config.toml
n_layer = 12
d_model = 128
d_expert = 32
router_score = "softmax"
routed_scale = 1.0
balance_bias = false
router_cosine_scale = 10.0
n_groups = 4
lr_router = 0.000491
vocab_size = 8192
norm = "rmsnorm"
norm_eps = 1e-06
optimizer = "adamw"
beta1 = 0.95
beta2 = 0.95
Below are experts of layer 6 (counted from 0) of a mixture-of-experts language model. Rows are named router (the router's row for the expert), gate (a neuron's input weights, with its number), up (a neuron's input weights, with its number) and show model dimensions 0-127. Each number is 200 + 20 x the weight over its row's rms, rounded and kept within 0 to 999.
After each expert's rows: "gets" lists some tokens that make up at least twice as much of what it gets as of all text. This comes from a sample of Wikipedia text that the model never trained on. Tokens count by the router's weight.

# expert 18
router,180,170,214,169,178,198,202,234,226,175,183,225,219,206,248,205,186,210,201,210,255,200,186,179,170,168,205,205,194,214,215,193,206,168,201,223,156,212,196,191,197,200,190,218,157,194,186,181,218,206,239,165,216,188,189,168,197,209,193,234,186,197,190,205,190,196,175,187,179,218,194,185,261,203,220,205,206,228,173,169,198,190,183,201,191,188,198,214,212,183,186,222,186,177,200,193,201,223,195,212,175,193,227,189,187,208,177,192,222,235,231,194,207,186,184,175,174,220,179,206,184,226,192,191,178,184,223,176
gate0,160,184,183,193,222,209,190,184,212,194,234,210,157,196,169,209,239,167,181,189,216,172,214,209,186,196,205,198,227,210,202,213,167,231,198,145,252,198,206,194,191,210,200,179,186,247,198,199,199,181,212,254,210,190,216,182,211,204,202,208,181,206,183,183,208,224,189,193,189,234,220,182,220,226,210,201,210,206,193,214,170,239,185,191,187,189,175,193,208,190,193,208,211,192,193,176,205,198,227,220,204,178,171,194,223,213,215,218,191,163,200,189,210,180,237,205,207,213,196,223,226,144,200,182,196,195,196,220
up0,169,181,192,195,227,196,178,185,210,187,235,213,169,235,174,206,225,175,171,192,225,166,218,198,198,196,198,198,228,211,188,209,181,239,197,142,248,192,199,205,183,205,215,186,189,231,192,212,194,176,204,252,206,187,218,185,216,212,186,212,163,201,173,179,200,208,187,197,178,219,228,195,215,219,201,212,206,200,193,231,173,224,187,210,207,188,185,193,194,196,203,206,181,198,197,170,185,199,231,223,194,189,181,200,234,211,221,207,188,161,202,179,199,171,214,208,207,202,190,213,240,151,201,162,195,188,186,227
gets: "e", "us", "o", "i", "es", "ia"

# expert 222
router,193,173,228,231,213,192,184,192,195,216,199,185,188,161,229,202,173,223,183,207,220,224,219,168,222,181,180,197,205,235,248,191,218,180,154,223,213,194,185,229,184,203,175,235,212,220,226,187,176,229,223,191,209,208,186,218,199,200,210,191,238,212,195,212,198,174,177,169,227,226,182,174,199,210,207,184,161,185,164,194,217,172,180,200,206,163,200,228,195,179,246,219,200,205,178,224,210,207,195,217,204,203,228,246,202,193,166,217,193,205,226,205,198,203,182,184,204,223,197,205,184,193,211,196,193,186,219,191
gate0,178,190,210,203,213,207,204,206,215,198,156,211,201,209,175,153,205,180,253,176,201,222,208,193,243,207,184,231,240,212,235,215,195,198,212,208,207,162,181,199,214,230,148,210,179,217,197,202,200,201,171,208,203,181,198,247,233,213,205,227,201,159,216,179,196,189,221,192,216,192,214,220,190,173,196,188,182,197,171,217,164,179,155,184,195,196,194,211,200,190,189,207,190,214,215,220,221,185,186,191,173,196,195,222,197,216,190,179,200,233,225,220,190,217,198,196,203,208,235,210,167,212,197,169,172,210,184,197
up0,183,211,221,194,208,214,238,196,225,185,166,175,195,223,148,183,199,194,199,211,192,185,221,225,192,190,206,204,214,194,212,241,218,192,204,188,184,191,205,218,221,232,177,203,193,173,206,180,204,185,193,189,212,222,159,216,197,231,212,176,183,163,216,207,197,182,226,182,197,169,212,194,183,194,217,206,192,216,183,167,220,151,198,213,248,178,212,194,180,207,180,172,172,235,216,185,185,205,181,173,185,218,185,221,188,226,183,207,211,204,203,203,184,206,204,194,208,229,238,226,192,213,236,190,209,247,165,184
gets: "ian", " Roman", " Catholic", " Church", " Christian", " local"

# expert 228
router,216,168,165,237,203,193,215,203,175,207,244,200,198,234,205,249,193,242,205,209,233,227,206,190,214,189,243,200,206,235,215,208,222,195,168,217,191,189,202,206,223,209,225,202,185,206,224,177,194,180,227,187,170,199,204,215,215,232,199,210,200,184,202,177,220,181,204,162,212,232,191,171,177,175,182,183,168,215,171,198,197,188,210,192,185,170,217,233,219,201,217,176,214,224,189,191,195,214,202,198,191,187,182,156,195,203,190,192,197,227,190,200,192,225,201,180,191,224,204,176,214,165,189,158,178,191,226,191
gate0,199,191,200,198,201,215,203,198,191,201,226,215,191,214,217,210,199,178,209,195,174,187,178,202,193,210,199,182,178,204,194,232,214,241,254,184,225,180,178,176,176,190,203,231,193,200,180,222,177,234,221,184,199,161,229,160,151,224,209,191,192,218,216,185,197,203,179,234,194,199,210,177,185,208,223,190,207,166,216,235,195,202,232,186,189,214,200,175,227,189,219,253,159,185,216,182,188,171,181,190,165,200,228,206,183,183,186,187,197,189,184,198,196,179,193,227,191,190,203,212,240,213,191,175,221,200,169,219
up0,188,212,209,186,164,187,215,213,196,202,177,206,214,154,220,176,208,190,208,192,197,214,211,202,226,204,190,208,210,178,199,171,205,184,160,199,183,224,199,201,189,225,184,166,199,169,212,219,211,177,201,203,222,237,168,221,221,168,183,180,219,217,159,229,182,224,198,173,228,210,227,225,246,215,161,182,198,196,201,162,211,195,179,225,207,192,177,206,223,168,193,179,219,167,183,200,197,201,208,196,226,200,206,193,230,218,190,191,181,227,208,207,228,187,203,186,217,183,212,188,185,200,236,240,219,165,214,170
gets: "al", "tic", "ical", "ral", "ial", "nt"

# expert 138
router,203,216,175,205,196,216,201,196,212,195,175,181,159,246,183,233,208,210,180,231,198,209,192,187,186,223,182,216,222,190,224,153,180,188,205,193,167,207,213,223,190,187,191,187,155,210,207,224,196,196,194,160,201,164,201,218,215,186,160,193,199,196,197,196,181,197,245,225,200,197,191,196,196,227,185,229,206,175,177,178,197,180,200,178,233,201,167,172,187,205,210,202,210,200,181,203,230,200,218,185,175,207,194,173,186,201,173,231,217,180,160,178,171,176,196,211,203,205,199,223,191,227,192,212,204,200,206,264
gate0,215,144,217,222,185,198,166,215,212,195,213,217,204,185,188,204,244,204,168,187,214,228,174,188,181,213,194,143,208,178,202,202,172,191,193,193,180,188,228,236,209,218,197,238,169,200,172,204,198,164,195,230,198,207,198,182,170,206,217,178,211,184,182,201,223,188,184,219,194,201,182,192,191,198,199,199,174,218,184,232,208,164,185,190,197,186,190,201,227,168,176,181,205,158,199,178,195,187,203,181,192,238,192,225,208,182,188,168,217,191,193,201,183,191,159,214,181,174,215,173,199,212,200,188,197,189,247,195
up0,213,192,198,172,187,211,167,200,218,187,185,185,190,224,187,196,235,215,195,208,207,186,174,189,181,211,221,151,214,171,225,191,183,192,190,223,180,193,230,240,200,189,211,192,164,203,176,218,228,183,152,215,202,183,224,184,202,151,230,189,176,205,194,178,204,197,203,239,179,196,203,191,190,216,183,175,237,186,190,188,220,174,193,185,211,190,174,201,217,169,180,224,187,161,170,194,219,203,210,191,169,233,201,183,189,190,213,201,227,180,173,197,192,191,181,228,193,175,204,192,156,201,174,209,184,220,226,213
gets: "ho", "rs", "sa", "do", "no", "hu"

# expert 223
router,216,185,187,203,175,170,201,161,228,225,213,214,183,163,124,215,211,257,191,176,215,203,168,195,190,228,225,197,205,190,215,210,189,205,218,193,209,196,233,207,205,202,193,199,180,190,169,209,208,223,197,206,183,215,199,228,196,250,193,195,211,198,236,215,204,205,180,195,203,193,195,201,192,204,203,249,230,209,205,213,195,209,203,190,219,214,185,187,167,202,174,191,216,223,178,197,197,233,199,195,187,185,224,204,163,216,207,210,189,181,189,178,209,185,190,207,191,188,202,177,245,173,179,217,201,227,185,244
gate0,194,223,189,216,229,198,194,196,214,195,194,200,197,248,209,193,201,192,160,183,230,203,215,222,192,211,167,195,194,205,207,171,206,163,181,219,218,230,183,247,196,215,192,175,224,234,190,171,174,218,202,178,217,175,210,217,222,213,209,194,188,206,190,217,202,222,204,208,193,207,190,232,164,233,238,190,218,215,193,188,213,202,177,177,184,183,204,245,183,147,185,215,203,195,218,203,194,168,204,210,178,191,205,178,208,231,222,196,217,187,191,196,186,153,176,176,184,181,176,204,199,164,230,215,190,214,219,172
up0,184,207,224,244,213,177,186,190,213,189,205,205,214,209,230,212,198,199,215,203,202,202,219,230,184,208,178,229,174,207,203,199,192,174,204,210,233,179,220,217,213,199,165,213,248,209,181,215,176,181,206,174,230,202,223,193,212,209,222,205,158,184,187,206,202,201,178,201,171,188,227,247,202,184,222,198,215,221,163,173,212,189,198,165,155,209,192,251,185,211,181,183,193,226,222,189,168,176,199,189,221,195,196,191,202,191,181,216,195,198,195,216,177,168,234,167,210,192,168,176,199,162,210,188,188,226,211,184
gets: "%", "year", "part", "use", "time", " year"

# expert 22
router,204,206,161,196,197,195,205,193,197,191,203,183,177,227,202,194,203,173,172,200,184,224,158,195,190,216,205,214,200,204,187,202,226,237,225,184,213,177,198,212,222,186,180,209,222,221,180,200,214,190,215,232,219,184,199,181,196,210,191,177,233,228,214,202,219,213,202,226,200,213,204,171,226,217,205,227,193,178,205,211,179,240,265,194,191,205,206,219,241,240,211,213,201,215,176,186,161,235,184,231,199,226,201,230,211,171,203,200,173,198,189,195,182,167,218,234,173,177,191,181,204,253,206,201,214,183,201,193
gate0,233,161,227,186,212,210,197,204,244,187,234,193,172,216,211,179,234,192,201,190,221,191,194,194,184,199,174,215,197,201,199,191,166,221,230,193,227,184,221,202,207,162,195,209,216,177,220,227,222,180,196,232,212,211,217,192,175,216,233,234,180,236,235,229,220,226,239,196,233,200,180,188,232,207,240,218,194,199,212,203,204,200,202,193,211,200,212,167,192,229,214,205,213,201,177,199,216,204,184,199,241,198,190,185,186,216,215,195,209,174,170,247,198,207,216,210,191,188,231,182,202,221,183,207,213,167,222,195
up0,215,232,179,190,199,188,202,184,189,198,180,217,223,201,229,173,184,203,203,173,226,199,210,194,217,197,201,168,206,223,192,198,219,199,172,211,202,176,210,203,194,197,194,206,237,215,190,190,159,196,203,185,191,217,206,173,206,202,224,166,183,170,149,199,209,203,147,235,162,202,194,188,204,189,166,175,179,229,229,192,224,190,203,250,197,204,193,206,232,186,197,199,195,227,217,210,187,188,240,212,196,184,190,230,220,181,188,162,155,185,226,183,216,186,175,157,217,211,187,219,192,181,202,207,199,228,183,212
gets: " sp", "M", " Sp", "G", "D", "V"

# expert 90
router,146,239,196,223,210,204,184,190,180,168,231,165,214,187,213,211,203,201,191,180,178,204,238,182,172,184,199,179,187,203,193,186,262,201,202,221,216,204,214,231,212,214,206,158,203,226,180,158,170,180,223,199,218,212,171,213,203,204,206,176,226,198,186,219,199,242,187,195,174,201,207,233,209,225,199,202,178,212,215,179,203,179,217,181,191,196,193,211,186,183,199,181,221,202,216,183,199,208,225,197,202,199,200,212,161,199,194,166,206,208,196,217,204,198,170,178,200,187,143,194,201,217,198,175,215,217,205,159
gate0,207,202,195,209,206,205,174,175,228,162,200,171,226,199,174,216,190,170,154,178,214,199,163,195,204,197,189,192,212,197,204,181,203,202,177,212,222,201,209,198,197,230,162,208,186,199,207,203,198,201,189,200,169,197,196,210,211,203,193,227,199,158,203,225,183,205,184,227,228,238,167,204,180,211,221,226,235,243,167,182,218,189,152,181,228,181,227,191,173,193,216,186,195,198,172,210,201,218,231,190,201,228,211,200,168,228,214,203,222,233,184,200,150,202,173,171,213,182,201,197,207,223,212,213,203,202,223,178
up0,176,203,209,182,180,230,198,183,192,193,258,201,239,203,189,211,153,192,184,161,192,162,212,235,186,212,181,203,231,195,226,181,155,202,197,174,213,192,202,206,202,197,212,237,231,197,183,194,200,187,193,214,179,194,198,214,154,187,197,228,191,150,197,212,186,190,193,211,217,185,202,196,160,214,205,201,192,237,183,185,210,168,168,182,199,199,193,192,197,220,241,186,230,194,178,209,179,193,231,210,206,216,249,185,189,185,232,185,200,192,213,174,188,208,219,208,204,198,182,188,197,206,197,215,222,170,210,197
gets: ")", "\"", " States", " 2011", " 2021", " century"

# expert 224
router,209,179,214,208,227,184,197,202,234,221,217,213,206,188,183,194,220,208,194,186,219,187,178,221,209,209,189,186,171,194,191,192,175,203,229,184,210,200,226,204,179,214,225,191,244,193,217,209,182,191,173,219,202,201,194,221,176,208,198,179,199,185,181,216,184,190,196,187,177,141,170,209,251,190,153,202,224,223,232,224,235,205,178,195,185,239,182,181,205,214,171,182,215,195,181,191,194,193,218,196,211,183,179,192,215,203,205,210,190,210,210,204,192,228,181,221,184,183,187,244,227,197,178,220,168,249,154,185
gate0,191,184,187,192,222,193,201,190,206,240,204,176,212,220,163,200,244,236,164,217,217,198,215,210,191,207,192,178,214,189,174,177,181,201,196,216,219,184,199,199,206,229,195,190,175,214,231,203,242,224,198,218,213,182,202,177,202,175,170,223,208,179,212,201,169,191,227,190,222,180,234,221,188,246,170,199,204,187,236,215,190,214,173,197,186,188,223,193,147,228,242,184,200,188,192,224,201,206,209,204,194,192,216,174,173,193,199,235,208,228,199,197,190,237,175,247,192,202,202,198,213,216,189,231,197,221,203,196
up0,168,171,194,208,195,221,201,192,208,186,236,195,209,226,196,184,221,200,170,237,199,163,195,195,213,218,211,196,218,194,171,187,185,207,203,187,209,170,217,247,188,273,202,175,174,191,199,189,226,254,175,217,206,191,212,193,195,194,165,213,198,159,229,219,212,206,192,203,214,193,211,216,182,200,199,225,191,202,188,190,202,194,188,220,176,180,212,208,175,204,195,193,178,230,219,215,209,167,201,191,193,197,216,201,168,239,196,250,214,220,200,252,214,199,189,191,226,206,198,202,216,199,155,197,196,206,197,193
gets: " ft", " km", " m", "ad", " 1", " mi"

# expert 89
router,175,174,186,180,213,201,205,195,168,181,185,191,209,173,173,171,181,194,156,224,179,204,219,213,184,217,181,196,171,166,187,202,229,234,212,180,201,179,204,200,188,191,178,227,222,186,209,189,183,206,188,185,180,215,212,159,217,167,191,175,180,166,183,195,210,233,230,216,167,211,202,193,177,229,214,169,198,195,213,185,189,189,162,221,222,173,207,213,171,199,182,206,217,202,175,162,195,178,180,181,211,162,220,185,163,191,203,218,169,233,213,196,200,183,171,193,199,229,191,187,187,197,221,190,181,174,181,205
gate0,207,153,178,210,242,178,171,202,197,203,208,236,200,187,178,170,232,177,167,209,165,205,196,186,214,229,182,203,188,196,232,195,177,210,206,182,194,220,183,221,189,196,202,219,184,190,170,219,188,211,193,209,242,212,164,185,182,199,215,185,188,238,189,196,189,172,200,175,176,232,193,224,219,141,174,215,234,227,186,199,197,192,194,213,216,220,223,197,222,241,203,180,214,187,213,219,209,187,194,180,201,207,198,227,209,201,210,220,186,175,185,174,171,198,199,189,202,179,168,221,227,188,217,184,197,206,193,166
up0,185,213,212,182,176,180,251,185,216,210,197,178,198,221,240,227,189,240,218,219,236,197,185,212,191,169,203,195,185,226,179,203,232,186,169,210,218,210,220,192,197,202,207,156,215,216,273,197,191,167,201,202,168,196,241,207,195,194,187,189,195,164,206,193,224,212,177,225,208,195,226,180,187,240,214,202,207,185,219,184,226,200,210,223,195,191,182,194,201,172,218,209,192,227,182,223,190,216,197,223,207,163,204,174,212,193,199,176,221,196,198,215,228,193,203,189,210,229,238,186,197,200,178,215,200,189,181,206
gets: "-", "\n", " |", "\"", " Kingdom", " began"

# expert 152
router,158,213,170,203,205,206,199,196,221,191,226,193,210,233,198,184,184,160,228,158,190,206,175,207,153,198,159,217,193,215,186,192,229,252,200,197,196,159,211,192,224,214,213,231,203,175,177,209,193,200,206,216,214,186,205,184,203,209,203,159,188,204,194,223,215,235,159,199,192,175,197,165,210,207,197,202,210,188,208,202,190,195,202,183,207,175,204,233,194,235,209,200,218,207,172,206,179,222,181,224,230,213,228,216,212,215,222,191,208,183,200,205,216,149,215,189,175,195,219,166,193,214,198,215,198,161,205,174
gate0,201,204,241,171,163,196,202,175,173,181,207,196,216,206,169,210,240,225,218,218,194,179,175,206,215,215,167,206,205,217,195,197,167,167,245,171,204,207,181,228,205,221,180,155,201,195,174,194,220,219,189,206,190,204,211,216,171,185,167,181,195,203,224,215,181,195,205,192,191,193,225,186,209,210,230,185,196,203,198,190,219,171,190,245,230,168,202,211,193,212,202,160,190,185,203,166,217,213,196,179,196,188,188,205,157,196,198,178,210,194,176,248,173,202,203,213,176,225,214,212,212,171,193,173,193,206,217,170
up0,211,182,191,207,229,192,210,215,187,204,177,196,214,182,223,201,176,163,166,192,176,205,210,207,194,182,242,205,184,171,218,202,232,196,161,221,220,197,246,166,179,197,221,230,215,191,224,180,204,190,241,185,208,215,173,203,225,216,219,207,226,204,192,157,208,201,187,198,230,214,186,232,214,189,169,219,213,207,201,202,183,221,223,174,171,220,201,178,209,188,190,209,188,203,199,224,207,187,191,227,208,203,202,214,205,188,204,243,204,216,241,145,207,223,185,186,230,181,176,203,193,236,227,212,224,205,193,214
gets: "C", " C", " F", "F", "S", " W"

# expert 189
router,202,207,224,185,178,222,221,208,214,215,177,211,216,176,199,212,160,231,219,155,220,205,222,219,197,175,200,203,211,232,207,224,212,216,222,173,167,196,208,198,203,210,222,223,211,180,215,183,218,204,211,193,192,182,192,192,190,222,213,225,245,228,218,208,158,188,207,208,221,192,183,203,149,262,150,201,204,168,212,214,207,197,177,183,207,205,219,218,203,228,206,207,213,186,216,246,202,179,249,211,214,219,226,182,202,214,184,174,205,211,194,219,210,225,200,201,212,207,228,201,219,207,178,211,200,185,216,203
gate0,178,209,207,205,204,146,217,176,221,209,202,198,169,169,177,211,194,212,200,155,189,218,201,201,172,179,220,208,231,198,199,233,185,213,202,194,205,193,229,204,220,234,222,211,212,197,183,166,175,225,227,218,185,201,243,226,176,218,199,176,157,195,214,223,198,192,182,210,230,196,206,195,200,209,220,191,183,193,183,197,204,212,174,212,173,185,189,196,185,183,203,223,256,223,209,194,182,193,158,191,210,236,161,178,193,218,208,196,204,192,209,201,201,208,216,198,205,217,205,196,216,156,167,194,200,252,220,191
up0,228,209,201,175,187,187,230,203,211,175,236,200,168,203,203,170,174,207,198,207,179,199,206,213,160,203,162,173,192,195,174,208,207,216,250,178,210,189,179,214,180,203,200,203,233,218,203,190,224,214,270,196,224,189,204,177,203,204,227,191,170,229,195,198,170,197,198,233,197,195,212,185,234,212,194,195,201,187,207,235,188,222,192,221,209,191,220,203,188,210,223,230,218,210,190,180,186,150,184,185,186,215,229,194,209,193,171,193,210,197,203,186,196,210,206,189,240,200,212,234,198,195,208,228,238,209,242,195
gets: "s", " of", "n", "time", "  ", "l"

# expert 214
router,205,226,227,171,197,186,199,204,209,215,181,178,237,172,189,195,198,206,172,205,184,208,209,181,189,200,168,205,208,191,206,218,247,227,202,201,171,213,181,252,221,215,175,203,226,202,223,191,161,197,223,196,177,264,194,210,199,205,231,191,223,211,161,228,182,181,208,181,225,199,180,206,212,182,217,204,206,200,196,184,192,178,205,153,209,209,199,226,185,208,171,222,198,234,189,202,221,208,192,189,199,208,196,230,185,150,184,221,165,191,196,203,203,175,185,173,188,200,179,195,195,217,153,191,211,188,204,184
gate0,170,191,226,193,220,188,177,170,193,196,157,196,213,175,211,179,193,200,217,200,222,211,223,213,212,195,217,212,207,185,193,207,233,182,192,218,182,194,221,204,197,209,191,169,189,152,182,181,193,213,192,198,184,177,201,220,168,244,208,189,213,192,220,238,174,201,231,208,222,226,173,225,232,224,178,200,220,204,218,180,183,178,152,190,192,209,174,199,215,194,188,220,208,190,197,231,210,209,222,182,181,190,173,194,205,188,233,188,180,239,202,196,180,201,165,171,177,208,170,225,170,191,180,206,156,173,186,196
up0,189,206,207,207,199,195,189,196,207,234,220,214,218,207,204,199,212,219,191,181,220,188,197,171,235,194,226,197,208,198,187,199,176,247,186,164,190,161,204,210,210,190,177,196,193,213,187,161,199,211,220,179,206,210,203,158,219,192,243,221,193,188,149,209,193,185,227,181,210,200,204,198,229,171,196,205,163,204,181,192,197,214,203,176,177,210,242,217,165,244,213,188,217,187,209,204,183,219,202,184,211,183,197,172,202,209,233,213,196,161,233,217,180,193,257,200,235,222,192,205,220,182,203,189,229,176,205,186
gets: "\"", "\n", ",", ")", " the", " of"

# expert 124
router,173,186,228,186,197,226,223,195,186,179,167,193,201,205,197,234,199,171,192,161,228,173,217,197,222,215,168,187,201,216,194,171,173,221,214,189,181,230,179,197,188,209,198,232,196,188,222,163,179,214,217,173,202,151,189,223,204,211,218,207,178,217,220,207,207,232,232,215,223,196,174,194,236,188,229,205,193,230,179,205,190,203,209,203,189,214,185,228,194,173,223,223,202,184,225,243,221,215,184,240,194,196,195,194,184,185,208,207,208,208,199,171,197,219,214,197,197,240,199,201,162,206,147,185,213,199,195,176
gate0,220,207,189,219,221,175,196,199,216,192,225,211,182,172,175,208,235,197,217,205,206,194,174,193,199,159,177,180,199,220,224,206,206,195,207,201,221,167,202,200,237,237,204,168,183,192,176,199,227,217,216,234,227,178,228,162,197,193,191,172,224,182,196,186,230,216,193,204,228,205,208,165,208,216,232,168,221,218,213,221,218,194,231,235,214,192,202,169,172,211,218,220,199,208,216,180,169,221,189,210,190,234,224,236,226,206,217,198,229,186,185,223,200,163,210,186,200,202,238,184,203,195,209,169,180,181,202,183
up0,199,202,211,183,172,207,209,193,181,210,189,184,218,230,225,189,169,209,177,200,202,208,232,210,204,254,223,228,203,179,169,208,189,199,196,201,184,229,211,192,152,174,189,226,225,205,221,208,168,191,188,185,170,214,167,237,196,205,204,224,173,220,195,209,174,183,195,199,176,193,196,239,191,183,171,217,182,195,193,159,195,209,181,178,171,219,205,213,228,183,189,184,199,200,171,210,232,172,226,189,216,168,168,175,171,194,200,204,174,200,211,172,202,237,188,210,200,194,168,223,213,200,196,233,226,213,209,220
gets: "ien", "e", " Fr", "ia", "é", "s"

# expert 9
router,197,197,222,203,229,174,200,204,205,199,194,217,195,190,230,210,192,196,235,203,220,183,187,251,173,233,216,197,199,196,192,234,173,169,195,194,167,173,187,223,235,188,231,212,223,195,228,204,197,233,180,239,197,235,203,206,171,181,229,174,212,184,208,198,190,168,199,217,203,162,180,192,179,217,183,195,214,182,214,212,225,183,192,221,187,260,202,223,224,243,201,196,227,195,196,202,204,182,173,185,189,204,191,230,201,199,201,184,197,221,196,178,218,201,193,200,205,203,217,216,194,161,188,184,244,178,229,199
gate0,217,197,209,148,207,251,161,217,219,211,211,203,218,187,237,164,237,193,183,185,208,207,153,207,195,206,188,175,210,196,235,210,204,195,220,220,228,213,212,209,192,208,219,160,229,192,171,203,176,199,190,231,201,186,245,188,199,215,202,216,210,214,183,182,209,186,215,229,183,213,233,160,205,218,167,138,183,194,224,213,180,183,196,195,169,211,200,204,203,202,195,174,209,188,182,188,223,194,191,195,186,194,177,185,217,184,187,182,191,194,187,165,208,199,182,223,187,207,225,184,218,201,183,215,213,202,212,219
up0,210,208,204,170,200,198,201,173,209,197,192,213,205,231,207,187,210,225,221,205,170,206,184,161,203,190,182,205,195,187,204,191,194,203,212,237,198,174,154,220,188,189,213,210,183,192,211,213,180,187,166,193,226,177,189,208,178,214,221,195,185,181,190,209,174,204,213,198,162,218,206,203,197,220,225,175,172,209,238,195,197,251,249,184,184,195,192,197,203,210,234,180,212,178,228,185,224,192,184,181,206,216,181,213,169,218,213,261,185,195,223,200,231,166,226,207,176,193,194,236,162,184,220,202,200,215,179,169
gets: " Total", ":", " Years", " 0", " (", " career"

# expert 93
router,194,182,189,242,213,171,206,187,188,189,193,234,187,211,177,205,198,216,230,211,222,208,194,217,218,192,190,232,214,215,175,182,241,193,196,226,223,233,200,188,227,200,169,217,177,203,203,193,210,234,246,188,193,184,210,202,200,183,200,222,195,196,209,200,199,189,214,177,233,207,206,208,176,220,207,188,199,254,198,192,193,214,181,187,199,168,223,217,206,217,213,201,226,179,195,198,218,226,184,165,193,189,183,220,177,231,239,177,193,206,202,227,217,229,220,160,192,192,189,178,229,170,185,142,183,215,192,227
gate0,210,237,220,194,185,191,219,191,178,160,202,195,217,200,199,238,213,229,208,179,183,203,227,214,220,225,189,190,194,170,186,212,196,200,225,213,204,198,215,178,187,204,225,216,174,194,220,186,155,170,187,181,199,189,160,197,206,155,219,165,150,225,199,206,193,198,217,215,217,191,183,210,226,210,224,220,200,214,179,211,215,209,193,211,201,186,199,202,200,154,192,185,203,227,215,185,182,188,209,195,196,237,178,180,171,226,194,183,245,173,220,189,163,210,171,215,223,184,243,213,227,212,190,184,193,225,208,194
up0,176,205,203,171,184,195,180,214,217,184,192,181,198,188,218,175,139,191,196,221,177,173,181,189,152,202,215,193,190,190,211,184,221,209,197,173,185,185,189,211,215,183,190,180,226,189,185,209,213,192,166,212,220,224,188,211,193,195,176,206,214,204,197,153,198,237,183,206,184,197,235,203,221,178,184,188,201,183,242,190,196,184,198,230,160,194,180,191,199,210,212,208,194,222,204,209,186,229,198,205,205,174,237,186,220,185,190,216,187,188,203,215,212,202,225,216,188,207,142,162,158,197,217,234,248,205,188,180
gets: "ly", " real", "ial", "ive", "ally", " personal"

# expert 28
router,190,187,224,241,248,204,213,231,172,220,190,222,198,186,191,214,209,201,226,207,191,202,226,252,170,241,182,187,193,188,222,240,206,190,206,196,216,188,195,192,191,176,234,187,195,191,213,164,185,226,214,245,224,218,180,190,178,173,214,151,224,178,212,183,219,191,205,213,212,203,172,198,167,211,196,219,205,191,204,191,212,205,228,224,200,200,220,216,202,199,184,180,198,192,210,187,185,167,172,199,237,198,185,214,179,206,228,196,226,205,196,188,225,183,216,168,214,237,236,218,191,194,196,184,220,215,191,204
gate0,211,219,188,202,213,146,195,222,208,211,195,191,191,240,203,195,188,161,227,193,180,181,211,215,225,237,209,186,189,210,206,221,172,172,216,208,197,204,169,232,196,183,219,229,216,208,219,199,224,192,214,200,216,200,221,209,158,148,206,188,201,183,190,200,221,159,205,245,199,169,196,213,218,246,179,230,222,207,178,192,198,205,219,203,202,214,187,203,201,207,191,217,185,178,224,195,223,170,176,195,178,182,184,210,160,197,226,187,209,198,218,161,184,204,206,228,195,204,199,207,232,214,209,211,197,237,216,235
up0,226,180,248,174,180,201,188,188,157,198,153,195,227,200,205,199,170,197,178,200,205,179,202,211,224,185,177,199,211,214,230,190,227,188,199,220,202,214,185,220,194,189,200,210,251,183,185,202,194,206,213,193,213,197,192,187,207,214,182,186,223,161,212,162,173,189,224,167,205,230,161,191,191,184,202,205,213,193,194,207,223,185,218,208,178,214,150,189,208,203,167,160,179,197,224,197,166,230,216,199,227,164,223,235,201,207,175,195,171,173,180,234,229,196,189,199,206,192,219,191,215,193,185,188,191,193,202,215
gets: " Genre", " Born", " Position", " Swing", " Spouse", " Label"

# expert 110
router,211,208,203,187,182,226,177,205,192,185,200,179,223,178,203,213,158,197,168,216,179,196,210,209,217,227,149,202,200,218,213,202,195,184,192,207,149,174,191,185,207,201,212,205,210,185,230,210,190,222,187,167,195,136,200,205,191,183,189,223,183,217,193,171,153,178,228,210,233,181,192,194,226,183,207,199,199,186,192,167,207,177,195,213,223,201,214,169,185,196,216,233,225,190,190,191,238,189,192,179,202,182,217,158,205,242,226,213,221,186,200,195,208,239,198,182,198,202,185,193,210,231,217,215,210,215,200,166
gate0,209,198,180,232,206,192,186,161,179,219,169,225,177,203,196,235,205,204,198,218,167,240,204,232,243,211,190,224,226,177,176,193,205,201,178,202,192,169,199,221,193,193,208,208,208,184,202,213,226,238,217,221,191,182,209,230,174,172,213,223,236,209,205,191,189,192,237,249,222,209,196,177,221,172,205,211,214,198,213,200,218,178,205,229,192,229,218,226,179,175,202,226,184,207,193,196,198,222,184,171,227,213,201,212,199,245,192,193,188,162,172,175,195,198,183,190,213,206,246,186,205,201,226,211,178,215,202,205
up0,190,227,196,210,165,212,218,195,211,173,167,214,193,227,201,177,187,223,200,213,246,187,184,172,169,167,196,223,187,231,230,198,208,185,197,197,193,217,191,202,216,215,167,189,213,171,184,202,198,203,195,184,193,211,241,152,202,223,193,235,192,201,214,209,217,205,185,157,172,229,204,211,220,206,203,187,187,175,196,176,205,222,234,188,186,192,234,210,225,209,177,205,200,231,242,223,199,169,209,235,179,182,217,197,195,181,206,205,226,261,232,206,209,189,227,184,202,180,193,201,201,189,210,196,203,223,219,203
gets: "e", ")", "a", "ea", "er", "ski"